Experts of a small language model.
Size: width 192, vocabulary 2048.
Experts: 128 experts in each of 14 layers, 64 SwiGLU neurons an expert, a softmax router.
Training: a variant of SOAP for the experts, 476M tokens, 7270 steps.
Below are experts of layer 8 (counted from 0) of a mixture-of-experts language model. Rows are named router (the router's row for the expert), gate (a neuron's input weights, with its number), up (a neuron's input weights, with its number), down (a neuron's output weights, with its number) and show model dimensions 0-191. Each number is 500 + 40 x the weight over its row's rms, rounded and kept within 0 to 999. Numbers have three digits each.
Before each expert's rows: "comes before" lists some tokens at least twice as common just after its tokens as in all text; "gets" lists some tokens that make up at least twice as much of what it gets as of all text. This comes from a sample of Wikipedia text that the model never trained on. Tokens count by the router's weight.

# expert 56
comes before: "\n", " |", " and", " is", " (", " The"
gets: ")", "\"", ",", ".", "),", " ="
router:479488502505469509539525541459507482472519439472535426533458517531478465475524509446479506554511571514477505496512464504544525466539477470504599476426444545466527522475455509455456461496538523506536533561508509508526416462563528514490433484458572478526482490433507564549528532504486507534528516488551525499584545583549558540479463472481507518543519432425532545485474473481426463487444532474530460574422584519535461459482483539462534522504458454529459449590436482501476490498467492532563501434598389482530520471528480477518514495523473510457518500492472545439516533600433526526
gate0:549473455482550517513459532452455491596531464476404585503483478488579461490585485508514524492472564511462510454516501493568480485483481480563537477541452547514508590542550446462520457519529479482446495612483468502558461524543508539547453426439508491454490536457528525496496549516509486552511490428473535439508514530488469498528544564463497576446466520511500510541447455535521569448526558526523493502546501550453469584508498556470498506492527486471540547492530463385439532430492476455529495484463587529522487531495443514522473483488500467580568525518456443456482478531496521500
up0:541504475540481500505542509495537518445475568480484519472493477485508584503532482504523482519549490491507466494519464501558591474517534413500483461505547580551461552484528450465614502545484465485494507562479504521493480500406533487498524383513461507486541608501517475578470505526456518479495431492477552518499514436463517524445486541497513483485538485451587517543523531467445463544502505544533483492486516538501538529523497557509578522517493533552586483582394550511461496568589506466526435510493435439506460434488426491517514487479469498555517447537499532517454413464508490463
down0:450556488473570522475514545529507472469434470483473510457498507542488512426535498454492491519418526443556464508491508478537497505506496474527544510468500453431473521433517559442512465589496542519481544542551500497480468515492563530502469475432520520560461581542418505483524580471494472483488454510489522545565543518437411519541467496449491498493474478561443471501519522466415523453498444593589495480539511495501504437527431541480508481426476350525474473493449532585504496497508480426502526478460482445497538496514553570458534510463476531560508453457447515493486530533461488506
gate1:567441485492540505499542455510502553494496514519515512473536453478424514477550569598562459488455468466529498474489516489477489510560485534494480493527500495545466522523535543579566481438493487509459480445472487466494561530463527502501570488475523487504540565544545516485441591509476460495484452532481503479450531489454474507488482504442516476504454531486521543500544480521607413496469467512502526440495512478550469519566474547434481451499510473528478501446452546463517459491476470553530476515446517540544434509411462567407489571493555439489540501482571444564491462351529519560
up1:495420500454530545488502467475525549474503475527549483460568461492466508465554502549565523492497422492492487457506513468446471526542465474511523486499468518549433580482506557547547488461523503399486497469502490462462542477486538529472585461432511475470547552541502504467410598529459470492535456539482509498471512472517472488533514535458527514479482528501490558496547494528589423519503528530493534472471482515576531513561503465449508412497467449581524415502507522468530477462465430559466505487507516509535468537483430548427513545495542455471586543467546452548466464385508512578
down1:557570509474521552517483482533461499500518431463520548531540508555454514491506439462529487553474533523480531533460509473533582493501517451521485498435495526529518496462468507554489462454423490548411520586453507447506435499477477525495487522538530485441470539480532491517488500494488438505507526504436478502548479505478462501572554621456500443493555583452453566465517522526460578460477498533515577524516513498582498521516540550512530544595528438492532461512492437431468494576525481423592500494446507467461509543474476501474474557516552544460476453480557535581519462562488501457
gate2:483487480479484534492564527513533502512466481506528470538543483503553494514518498536484483494490571508492572500524521559510520542433547451451481506434489410465476506506489493499532494590517544455469480481488535574497434497420540541503483431555545452484522478508485548514552547565499547382509455479513458572478520435579513497556553443522444529400482467562460490481543491505530445506503516508520551494547491468492564476503468470436567583553460502493508530469600480618527480494456440516533480479487425521420439455478459526505468464489506482496477488460495500491517444580501461491
up2:441491531458445538509531457520579455492484548548493459489482488457464528511471542466468510554505553455473507475447494549504478561457508528462531494430489545458518527458493522446558445514531544482470555468513440522561420496451568522475460507544517528516456502479463517468482518465503512399516537487528513604480525516524519487505509432450443468417439431564393468517498457498490479422472518527527568469577465550575542473498446520419508529512475473489452492480474509508576495505476420495530481490555480502501518525539462430508441476509519522536536527449580487478542402471511513561
down2:481514476524529536551540555472474520567522570497529523523487473448425510440481490563439483463534506539534502477546583522486431511438467502467490602503539470508525562474493480527523564511499519447477516582482480518547527554541521600482421441516449523477546483534529534477473472489556516474552491510542447483481487510516454480532476449493542526504507541457546487388472481483568534577554435522503512540461543532480488554486493474513582409482511564493525604547554533518462555467448529535471463515513484549485473586467545523470518531539474483443511434497551463503485501462488450540
gate3:461445439536474553596420505492462481474577391533440507513535517552480474447486537474512496534481457500523507519519451437453486471442430517492492522527476464537521487512441578490462464465504544559524479442481513516496516461514514484499443512423571455487484490521520534508513549509525541575565495522504539539590520494542456456433548550492411545478418524440535473477516511523470539582494560538505566534461515517496516492587481463507530501477508521536579527581463485512524458487414458538487493539552514475490444490528468533463462545539481587535498511527496405482469503512473495508
up3:453456488533501559616421491512441456440586432516472442518526497519502484462468545469531476540471475500494484494558460473478508486405434498482525507504440497535516479559467535514510440431542509566509521424465489512494543478515496429524439476410582466505487509531488517506485559453472566549536518482495507552562445452508461444473506556506423603426462496492538471475507554533470506538524540521506567500515435495493523564544499465505477481446494499496540533583471514522520464513431472482504460506520521466483445505546442559447454551505496581545524495524503432540479527558480507513
down3:501486511549492536504530469467448531488497485444568504518550518440447512466485470551521480523406479515382444532499481543511552519435542511497412513512475421487448532515517503508486446555468414475534506421471492545467464495460457507491503433486477434538571510512520452484513503482472461489569509499520546510525553519513459505510456515467407552479479505501570487499563495438496530405520525523510477503534516539508523542403499452457504505515442504465535565438551467439499510576505545438434433531456470516472468539526421457480507555491445489523515538485497503508564525459529600450
gate4:487529437453504497489485477555466463468484465568526557458496541497457429531474596627522448517502459546547504536457524503569503559491481508400498525487581527503546468492479491431530457540475522509505489511432517557538513508513468553570434429505504487510434487563520550548511506455496464520507455450444455523463490495497563486543451489497516507477568510493544573508531494456557483560578548542506400465511556521495493513527475468523518581426474488536507532474538491393542540455454532459561525553489577506526510503551479542515551475462525480490551513502512461450494519494521465492
up4:507516453481494459491472452497515391444495473530579574523523512534463442514529535555545520493462480536504476563438525609541499500512455519461476549450571444458542504489454466443561442583516504560507461494446504528496480389521543546488427449528525540497452445558516478482523458472511489485502451427464480505408543495484524467549505483509521475545527529483497537525539542495496445517550500544523486467460558481479478534555478523508532562469441500464467432512554498420510508448537537462534501530494515541492473528564466585579512500507538436448572523518458502442524517542543476482
down4:502569558550506430549561508556470536488461500484531519508504479515491501512501511500496433494485551440449447416478558461524540465437453459580454495492410445580487446489510477449453520473498479440462497479495509497458536490406519461458541405471480559534444537532490525490499497443468596533511486537531531546491506464413453441525539543544482538534536461498445516515515501509463515508525522483440540511509473506545458555510503514497519509412539429510506456504453486604472431506506530467505464475534549527508562525518517453554522482520496475543458509554549504454424423556558476446
gate5:554558458490522466506529586484465540423423474544499434514491513466474423528457542527549488523446441520524493482519414421543490445534537564531492461504524472503509523555486558468455464505574484500518503444529544502449438517478526536519518466523460553486578416475515477480527505484511525495478501483520484564388603480456472440513534476489570447509523412462491560467503533455521503472545533571469529486478511544511536422541481485438509438531458472455464516480499514493466510590575490526561474511482507530508469520531502517551468528454513575522538517579421531497480465488500535494
up5:456408523489503573485536433540484444553533526465505447488499562521506550506510424488439510534500563449489532477469548647516469506434471439477484530444465522482467515490520472545516535451416527499450496543488475467529565455492509491520506471455554463445470554464467479493521488516485456495498461478539584469555459550519501565455487496517456530476496534529511411520420433536496509528511551473550500508536462466518458545486481482572505566554506461521542515578514453528582504554458544488524484494496538503502509502411516527480558467518460430515488499419511518498486598570482514496
down5:538521390536482513509491527534493520498569514483476473480503487512566471450519538509440511490478474507504522539475501558542471533545455495494531382537473472446466538500495594549530427452536441571518488493486481580538516534430572499473529520462480550486488524438430474503499431497528392444519482516477586465430458455433454432502540451492480424441518474426535526479527493429457486503476471545541510511441503491513497512518529478515515508456441557536567516491454506452493482518546523538460459461506427479438605464491496494528460530494458462492471483565516521433506459506523488473
gate6:515524540531491482508458504503481446456539469502527563596467515494437456505574497473516410484469492507461484486477478522463510458525512503535485518453570575564490462495451540413505490499415495527414543520415445465417497460521420479451466500476528509476541442550551601540463531484482432506552486521488482501564526481556514511596480516550519483490502494555528477532535427546488476549503499552505471502458491522442502494521473466515449491383480468518454486474530525465492569465456470477568511545463494447491473502424414531491559515514517493459494481502446498484447507541410508538
up6:506536551524444443494449526473482445414500490509511603573461507535495474446555497507503503417476476529504441529501486529478447444494510417514500554494590575505490472482487536454538490482464462525442551519448405440455496452561486506437473524500564485457524464562528561523452515502471440518547478516518542499543570492522499505575527524545521487490582518537578479519585455522494520500533476579471463496495528556486503500530519469516450486421501491516451493454527513462520605509441546452553486539469527479518462503426482506480550501483453446488445514503458486466463535566454523558
down6:461537486554545511538533480554543559516527517414529514468568449571484515463458580534565479509493467489499510531456540482570577551487490604525485600486489467474551475533441504459555554456497513461493516523479510517510456538541519503544479511499492524461474505569503482539543418490449569525533512551509511493541539514414420478455494529528536460505601513480422567510510474505490485453547476519540515487503528460460462453500612520450468498542573516534475413507486476565505450569493495467484502503537570465495500511514498572497531500453452508536567462500476553552557515526526489485

# expert 98
comes before: "-", "\n", "|", "The", "==", "In"
gets: "\n", "===", " =", "==", " ==", "===="
router:475434488435394499491502535437536502448489502500487483547380517541554483503525514459427592496497512460521472509536445496521504529540464414506517435503458505519503501496485496483503463506516548538545539565464522457500482501503508516477481471474574493505562451491515556517515502498573504592508464405577509527558509534579540559407468499527529475537507462475508593478505496527513458505431553511517481497411596479471499484508507578460491522515473530515492511546420463519476502449504439511520505400545511522513596453495525463481565487507473515504507553503536507487503538560456446534
gate0:458428546486438445642527594452484525459486561530491486498466448489528461508558525546577461549619507504463520531562520504535450541474520556476483463494516489464530508469485560476430452512449429542514442502491499510530424477505462572518424471549466515468559465459479503502434433444547458510546488500507524468460480524505494525505497525486530523539510475513554488509483454562546418468514532481515533431491569498502441462502471513409485578511515443472529491451482500456526476486485511458467438536494497450514469476450481514462547536465488468445487472576502476484439525539476449523
up0:494498540519511484592409511521463502483489500444542451461580431446490487447584433475505482484513500421528490513489592493578417461520511488480548562432498510466449476495542504447483510497474501482556478482504532424523496487510541528498519513455478507487543472463508481469468509494531495486459454494479509459500558421589475586536530509534561476527482542444555518528593484639480447484500509419515514467494530475559487546458481529510523544492523552513489499528453569498540492509510534519480452489504454471471551407505549584457550561482459546513482495529446516470504559522484490446
down0:502558466466496435549506466474504574525480551538510482544500505597453495464571523541546497523499497523502489518465512440498508523477514528453517486567491512557541515519547480503538443471451459522524428461507554514564517532447488466454382462470492486508523515573525542553481543426381468524487508584549496505608453415502522494502545420496496475530543492468480447554508495472495543427487502421527498478551506465456514574523524396469532457513639516494517509474504532492547449508523507488493447518520498536517542503567503510488483495493471497584506543485450505501507467516555513487
gate1:473454512445525470448522490460571481445533533582461560511553497466537467477476507479484488550503436455499487469508534527468447516500406482551480572544505512452491478523513539453544528469485481495470543453452466513459489517507484498535564567463433466555487519518524441463467528606495513447500538530445501516473484441507522455505583486499447411493561523464515491551516559485403437472468495514506433380499509445530534465543527485534523546496518474519516531427492546493501575533531450539448488483549479491543503550525404522513487520470525575475489462446550509506486507492605528442
up1:469460507456535469441522494484567480419539537606470551502563506490540465469471523485513483548505433455509504480509538517452458510522386484536466567544516502464501482510495545457532524476485479483475538460449471504463495520522503487559551562483435489552474525525534426453477531575504480455504532532453505525463501450534522457509565485492444388498545516460515490531523552487401419459476493491500446365522492438535528459524507497542529542514509484497510522428475541484502553509534457538435487481547481480542495534525412535532505552477539580465492475444559512505487500493582523434
down1:596461486553510506527505462496462471450436541485524548510483526456446500580561484481441475492512463504477464506460444476546513516559551472549489401505499494499472481443480543560511513545463456476503492545491498485531514484528539549509533530507557587474471548466520482486508461375567623592433406461498504407502476509456444448484486482544446493469504510513528480541529524524562519497500500488493472530438482465528487476502553478457486420512467550475492512485470504451520500426467516484487511447424528490488447491559581473520552473435551408549481491488493477522462515542456472520
gate2:508557565487481479517489503552556519516536544521490453528558473515495525530561438422475481531533514538435526468521562494556511524499481550499467548481531500542498540547501565527429540513561480490498490590574556538492450524459495506463520385476458490496481549463555461443528508392472511474468482495525524458481541540531488420430526532519532518480566466497500476492522510451488539476444518539540494492552479557502521403511507471511496545480487513470459521473531493503522500448558512518484524539611573492456476433481555455495555503524470470456548576488470531567536575463484440401
up2:488477449509489505477491537464429503514481470477486492556523407472498501517509492559490513471532542489536519544540453582509530492465544541500549491505480463431532523532465480514483509530489510566546552544465517483445539547540439438535520489425498495504497548494452531570497449464507441468485543479518566541483548540496451555513476491535548482550468547466439553507496517492491463502533520471504403493406479504469551560499552583441476449522535442465540455545396475476507482468497520505490465475471447499519490487573501422470482509451566516527516473375528499387479472471450577576
down2:586490446477507460506424519522584459513453529416506550546532509483469447492522495503494464532508497490533561456477469483620551520530483434527559465502597477530470461536524506476551531519491514476446479491509588515486551453477488460486471524523552525506519574488508436565545535488451562489490490473440467553497526479551520469538466423533467444436414481551455456544472531507462492460492417496535452577477462486532551510473462485537487497520482477515438529492541542468425528468525531506426503487534481421539456507504621517508485520465474491495491535474469561452506467514582496497
gate3:504474544521524474549559544516588538515544454468460466516476526518531573615537448483495466519492489538521501434526466522516492553556477507467571426536545468503477471516479470528433566504521489587603515513545496515462480532493484555446503512531469493472570528509499482508463520529525470485541478518502516593519530424480446496433518527552553532391542515490491451448501528557496555525521537537498611517548504511537436533540469499532499558522538569521474549431479484537494467462498458510505504460488492384505479484439454486515559474538475528517488489502514565552426476488510501570
up3:512523482481462447471458530549508533583502506471487502529513516439665455448631468437482454508545497476550509537510462547480467448489504511558567566512486481526483492465532500410564468527474536507502531508492520425531558471542490446516499479503463490457480506558511516537480475452506509546528521488527486466489503487485480459504435494513495440496409500494389490436519533424563504479427480546526531465469535502486566490565501532496532449468614498571480512543505539494435504459474511522472454465540517516503530616530470478521468541554518525485490478502503523481525528477485564527
down3:490492495550478445455460455485512492457467495527528516496515434502493582443400515494474446471507421459536545453464526502484458447523482575527445522511575528537534533513500539575557504535538529533507495522533496390526561544486496493527484534496521528529517543506451455584532471429491483470558519607494569504514524504491528507547491534486418476521513471453487537498478579474479485504452525598476437433488513485502539493545509480499555522457415522526504547492579505521547423427512498496514552473505438495554519454552559499562520549437537561497456527434503482550531476505528539529
gate4:596474483539448453519502451540488549468418568504457553537468511575514453472521598434554535522515519598578472531527436489457585489544547471537555493547478502461563506465545492504452529494503471457483493482526576528525499528535518495503481501502494487523429513494507468478417396511488461523541522525472472489560489469502579548485529479484495505487490528543481442466496518495562451509446501529484489495520550482518531443454479517485484478457444465495447499596510428525537495390535498495429426491539502477492537540547517438469557537461539503486481496438463446513534464435559494507
up4:552482492526509461507488495482510484440462560509516453530460538575532465507486539473533571502519474556541429585495502432434512504557518499542493492536448476454578548469566466465509502532526528494495507484531502538553506538539481470460586472456563558503454437479453467497450409533445539537462584508407489590498551471528564540431472477449545463486543504504514527464499553483534505490521541507440477516549535430519456425525473456522462485468462438478517468536496486547542500473521499506419432441580517432492566486509546439529537537467526504492494472468465466528524498487515512585
down4:468496493457518573479548535435529496588482431564529467513365463513551512511505500519483451423521518471539499511420498537471547463480463471599471461447505513467435458506444489499617437461501472497504506509546418510541552505476499515533513475456574481489508522475440538489505480475465452515495459482455551513469503536477441419578438523418571536469532485522527539487516589502425574516484487533483571502453484529494522519499544435518451445488530472461508515440471511533462519515533533556474491456455518489491494549423521530524462491519539507491408516521515510465496491509486540536
gate5:468483495461513463498512436554470519400436469549530532556518483479510537480487558468502546456457439515511556519501512507518494505515528508492470555483505385512570506486425511502451505552521478502516431524433540483487459575557452488555465425518507530440483534530495443479517488511505541516506540567546508482487460533508478490505423508529540453467492516524529521489493420499476476595558513478450529513402512548389500464603519470495495512456458512506568527510510556425509423521535550509541525523525519549462514461467510553443514591503488493522412515511549502556537573444519507503
up5:448476547470536452543539460480490514534476479446493503583488425433513493520491593481500586448474536523535522503519520468498549504518540487504506560486499453518585499518543544432545505540473495521460498505506511513429525592518480498447529463420502462472378518476500501501493531525476544529509492490384493503493485539495495455540462454517532472548570528556508473548524479553491497535508541482442533479506467516493511437610569468504495526442462433531460561488575483500588430544507571497470480531512500621472468581434495518465542545493544501507515452507491502484549502483496484512
down5:488553523546475473488451500572457515455453573487478543552511498437522496457470471541502508490411458486446429475483490494504526516527583467423487452473540431410543512388514462482474515497510519440477479548494526491423480525503500531416519537514502519490569479481478480515464614491501525524418501493473543482502553518529561470598479491509450491463489443503492509523393511504490497461453624513502438485500529460543478474488518520526521454452477479508505540532465487498543556551524514457536519508526485557442517498569494482483520465517500454598594464527500520537437561482527488496
gate6:507513449431465449439548491451469521520558537480482537480501455513499562416525488546471447382536551430446544464491522482555548474541427588456474486471504510535425423527495518582502417574488501548512474526465524455500527438489531514460514465497562555479512518518488492509465501455527487460541471473407487502480449529557492526477518524507478470510500496435465551442542580507486462532595518509561468489473485524519511508457425536546502457511539456507466516503477407578489515461552497511496463503460533529520512466484491423556475472445455532546423499475445551479523489520502550496
up6:529494503534540536501446489543547479537452420489611502522510545499538488580521489459470566547529429590537528534476446511424382529519526422494512477495492449527537591527503548444478535437490489470450485489522475546520450475491496496549476490507449406525514466427510520486505445498463520515474519524566535500552528443456471396473475435481459444434510475483500476537475447515497518460496487570471546534508523483445502477547512523526495498520442522473510461490462605437496511531481490458458503537531434465516464499506493549472477463545527479441524528526537499574415533538464507536
down6:520487400556561553559510468508546477519477525515442479531561532502551537457528527501481495503447618469544551490490483467546529498519510557409507437534459549482536483562436509509477491526543550487515472509456579538500457539440476516509504516417484509507524466481473500518472502511469472462495468516523470452486511494437533510584457448414545462502427507488515423552529549565417495506471535375417482502526481474552435431462502508423531457430500527496470545510535511507465495455518486531538585554489492484489504536490491538507470523489534523498539525467465490477565532482548562557

# expert 37
comes before: "|", "-", "\n", "=", "==", "==="
gets: "\n", "==", "===="
router:469475496532442503550515548484480530387485490470499481506433524561582520487517541454440564534491505468481509508489464490508511483567494443489515440498458481512496531489485489485479487478505598588514520540431489409528489506512570495522463515430564480508556380489609557540500505503584497561502462425482491508557530543599507564476470489509544486526504484465492575433477483575506449545522558480523472531440583565472502424494509565503515530509490526530503468549434484498488507513483458507493513410508471491548576491508552494511528512492491523509505531508544499481503572539541539504
gate0:539498427468470487510588597510475444467543494528501486545459445537496499481339544442502445515448424535525483524566557519561561488470557543487516550506479496486515452502541593547522460494460540486499478478461538494515539481521473479475388520526460486486489506513580545515491494495546450450517521456490507462486429504431536446461566528460506487573497516477572501420541547478497534486498504524483515447501440497442491481471496588534461542498391450512522502491569477526496488495506502483500570523532490480478564454489452437509472499510554495480494511485471509532482537560560521532
up0:498535436475464480476537547555491481429512531532488548552499471522519542500423564439499365497446423506560450551508529537497550455481545522504503564460513517465459438562537552542588510452435563469483534479451475513535555480492471493463427506498452535478471513479505571488510455499486476477495494431501532487493473533461544464494582497499460517578429468558543470438526503478478496465458534474492532478486415572484439470491524565507489542523403461521485475440537437552471478492530449497472546484538499526446553494495458438469480502463585490468483557546507500557493519537518503507
down0:500513514548384468495522478480461405503456499493511480536512532515494470544410506540523460496507432505519491515560412537521511435542476483554491465438520509480546482502496544438522566536524496430484492556489510437499487514607453488488546495534500541541483478473507517546454439457525570491458534513534550467508505502433547484512463455529566474531592531490527492576471465411519478520522448543526485481504480514520478454488481481433549488552437535460499501476418510531526502510511491585545476478438436544570583483538616487520474562530491457553540511524530469468468545485492483541
gate1:483511521468526494495498485495502519520538450495457544494526533522506496470474522495611523463461526485512580466458479528526605515558510440446576437434530502481469483535554467424544510464470529440520465479473528461540446491484548508429472538541512474440446454516465529495505506463476534557493508443486483505450527527559527457502568506504493468450471463471416548450513562475549531528490592481541529528572414541461483518539452475585506549505410455516502457516480477483444535524492534497523490496522447508557578447424466550563522480445443439508509539453468463487463513523507505409
up1:524539520406511543460468449481479599549524451501514489502526481509512495422561537504537563486527451502461500498428487498450556546514493493448507456474485520491545491591460439443477479458504475424568498466505487524505432487471476499490500443515473531508450497433416461539505546391506490488470482435496468492452538510524522536476528463487541528484521484523481558467486548457457495474416545506543606585587432525498488480579505441564536536540493467504492484515528545464516482507483572456559523411532478539490536430464506524567514509463527488505498527458450505518557467525515470430
down1:509488485479514535467437506542496510516578484454510552541454510461485517446463546460514489473535517509468551486522500496550429551476493475524529444533450518543506477562465430540552446424456535428415573503485553554475525502529503479558518489527505528473435511505486477461450535490571457529477466561517526473548523544494533565542547576487454521545514493509420480504490560454567490497504499522456554516464470427550415500562528457535518447474528481443483576468517554482445556480556491420483538543489534543525433484524478507594570544428502541504527492501428457536517511466450448500
gate2:523521506561535506582576554423521463559530476523458457440511542527512499503460541451512441455510446550522534526495435494551484443445540476459493476508532511520511454484484563492507489502539506528406514456513556497496461531503529531479495446538443513499540560491502404506560552544457491578501534415482500558537490498498499404472519481531455503535430492496445522534475582548478536485530460520504466515495512514492472468547488523528476511476419554582561446493539513512533468455570460428461534481428506557444494532425471533481531530548512455476446515487513532512500471426587580496
up2:479521523504520512555513463513502496408553483511587462516466483516499490486481505447395449470521473473499542549537503508529476483554449426484500473572490546490415557537557545494513532470539474532498523497455539523576500442468422501439456484449543478517546486495506553495465521557520459418514472512504500502438474430514477520493476531513393517444529511536513460472458502468530465473468500527465498482473456470513471408505489569433589527384574529501507447522567544554555469470469430493533540528458521494489535507525482531511557565488522452509553501465470584421526499469524529484
down2:538500463557472455507506530557485402461473555508490566486494424544492465538500537511529516509490506559483488424446478472518515582528527507495413503480498500473468500580484454479485513490552561471522461449528448474469499453484469581510478444474535496502599530512543460462483521442430526474506592563579529561403503469514516550444463543496485488543503530458496508512516460474512505522473450549520567425529524561561483499536516500460522528448521504495522552437521484500533490492502433502492433483549439498523498521506542463525486504469403493372455549512463523420496503519505423488
gate3:483469452548453458554461527484576538436522509465474474529478560543487487537522534505518514489483539540454419550529468478447477555474507556503502444506492416529538550492569535505477449540479522446499514513517554546576456558479548455491457516475464516491519559540513512502456502544440456523491491469466549531512429494438452481484473492417481561520517494526520384492450477484427462500516537417497562467541568466574550534525493532581562469515515516482431510469363525492463451528566496481534510501496482453586499480506432518502515489494553520556484435495489510536489537456462519513
up3:508510529509525493546588506491465538522423534522481500480545415585480522483523476515481523506494527482525492387553522487576495503478488466421507546446480506520504418505461543444469418451498468533534508539510479530411501478450433571468562544586502466523502469501510473523573488450501498495490486451539499431502589483552567516516515564534530456458475468462463532456528505519522526493530493577479514459546456499416516540500488492457521554524514539448489496489498537475617501530439474494452493469484574591435561464528558475505472495510545516491513452476451461484537468519516567456
down3:427498518453534422506470529522456603585537523525516456489469454545549487494457601506524547433516492406471475497506491486431517450534518542472513547535518488505524485568464562487427538513512479459527490477489523535497536482400592510538466590481489497476485523508488566500511473495497494516512555484537519482560519531516497502508533475473457482490506460512496538520470472576549556412521442464533518532511494501501470575539522486446513520531471490553495501454570483499455476450464522536487516559574510462481440444576450427529483530562533400521548459479454512538500408507536451469
gate4:475505503450575464473525496476479556481518500461477531486433532535563440494525506582480535481520537534452490502403393545496484498518523490490503568478514449472461476494456413470544530535543452471519548396451476510449550540541509519484509496495484477512466519506556428499504476491516445444412584415530527475548553510509477450522474526472486438454557506537509538484552495512487553584478468501509518518517515444502513476461486438497475567533507445485517454529522488493513601515504573515449564495529504481449496565572556541515542491521476516524551565513461580569493545536456508435
up4:468538474466557462466479448504548595528531493474509516497435533508560424485532491540487505495513530557456471473446392527517510497472530470486506528472453430437465466498469415507496498534545461470541572396482475479439526499503533509436499532496466488512477503504559434481513462529523422497417560429510553458533522499498467506478471542489444451471542494547501506473561437542534523578513465471517511539496465455487461458458459434540459553479504476507509453511481521493541591461573538487436533500513482466447523558526537543471571487508492500514560507476456598581489515546433536465
down4:510581546569425577439551407534529479470587464579546488514540475475582456459438517454449422522546511496516524534503500450426488489492465464524509477507557489463479552476499510537414517553462456461515508507513524557471516523449578476600525527516455519509501470526546498471425494412452474512472512513515541462437453523522501489532548509502500544482465538553403480445451473525515473562553493476499403485490471495418515470497496509464467516420548488564507504496499563472570499444497478503504513497504462538477510475524517487469480487466507535512532496440543478583479503528521458440
gate5:581576437495457446496520597566473448448522435536516478467548510480495570450419552580483480536429500516519496562489533460508514498525485472481585446444488527520495496450489508501475465506473487493530547563491617476485501442508513498505492423487482565456564499506473536508475554501514535536524529502510474495472503541566523509490489555515546459603508456538528494426522538468444454477532467469462490466469566469461447479462521500544508495502539482482483462524525531484549483431615510437523521507504471462588501496554534456519491575478476583519506445500568528457536453539489506490
up5:520503501492561514516436515520497474474393563485585554564479416582473488443507543508502507517525521527497547469433491508461541538476523501437427550506479483478498489534463498501500485511503550550505429461515531526532432479463473464464464471614502478534480502455496482502539437546474454482485437477510472501513512530473439509523459432469528501474425543536446498497462495438506521503506457479554503544453487501455614500454431504452524544480539496475428502508499462540524444599435522534479517511504516524416512483478557541443520489581455540511557468474570505416419515468529531500
down5:520551393504532524549485440580506464490537515457478509432458521448470582529509514500509483472484546498519505505459501525545594538510606443417455512553501506489488489471574458535460450530482516549498511537512480434568484514423525517500491432538525507491540585560510485568495469476519502575486520415606461476485480566518491463521456424483454539559474443544531532479461486579573505470468539457508467584485534516493510456466518523483538419534499504527508516522518509529571481461500563519499466505482517544531517537491518569477538518500460469470556500437479480568506452515510524530
gate6:498521516550414465502481498539498549469501523480515558454535502451521452505457513507488541496597546506544438524458467429517463558539528456440479531524468504536490604456537430492457539510561525482456509513463554484488502459532442485535479542477484448518440471522467533478529533518467566467556549455541513470484483500470486503498450516481505509419488502493475514501469480581601491500499437489552472454546527494477479470506443480462530511465532498507491513484495495578544472568486574500506466358551543485464511497525561476512569503520539530438639458481500419470491554537424508509
up6:445414457490538490459537563443517441517504527505452436510451534518504523501551486500510436527447475521476529450518507553481477427475491587557509460477519510508498394508506513496543462488489490523514490446515463526528504521479538484449582470484537539472576558512557484539464458505497457563440451500519527523511503497459510500505553519540470506560505461502505498470537492420360483474495536473481537539465517504487539534508502529520483481557439513559507479511490533493457584454527468524491526570407479542562509514452498516467434500459450498558376566537433547553509437467568453510
down6:477544453518519555610538510470512512514544503473455482455496470530469459484517478509518556471508448468507548550477498496555482489549488509527577479418507455574493513510462482504440541473477459560475521435535469496513522483478471489513519457500583427473596461460440483549572518517501523508545538499459524542450495458511453419514485553525517522518469502416577557514489448561506461597509524462493509522481574461518479524516538558447521445484494530460480533509536577545429566501481461559515439514537474478520515596545537503439598571500518482557502494524536486490462438560494481474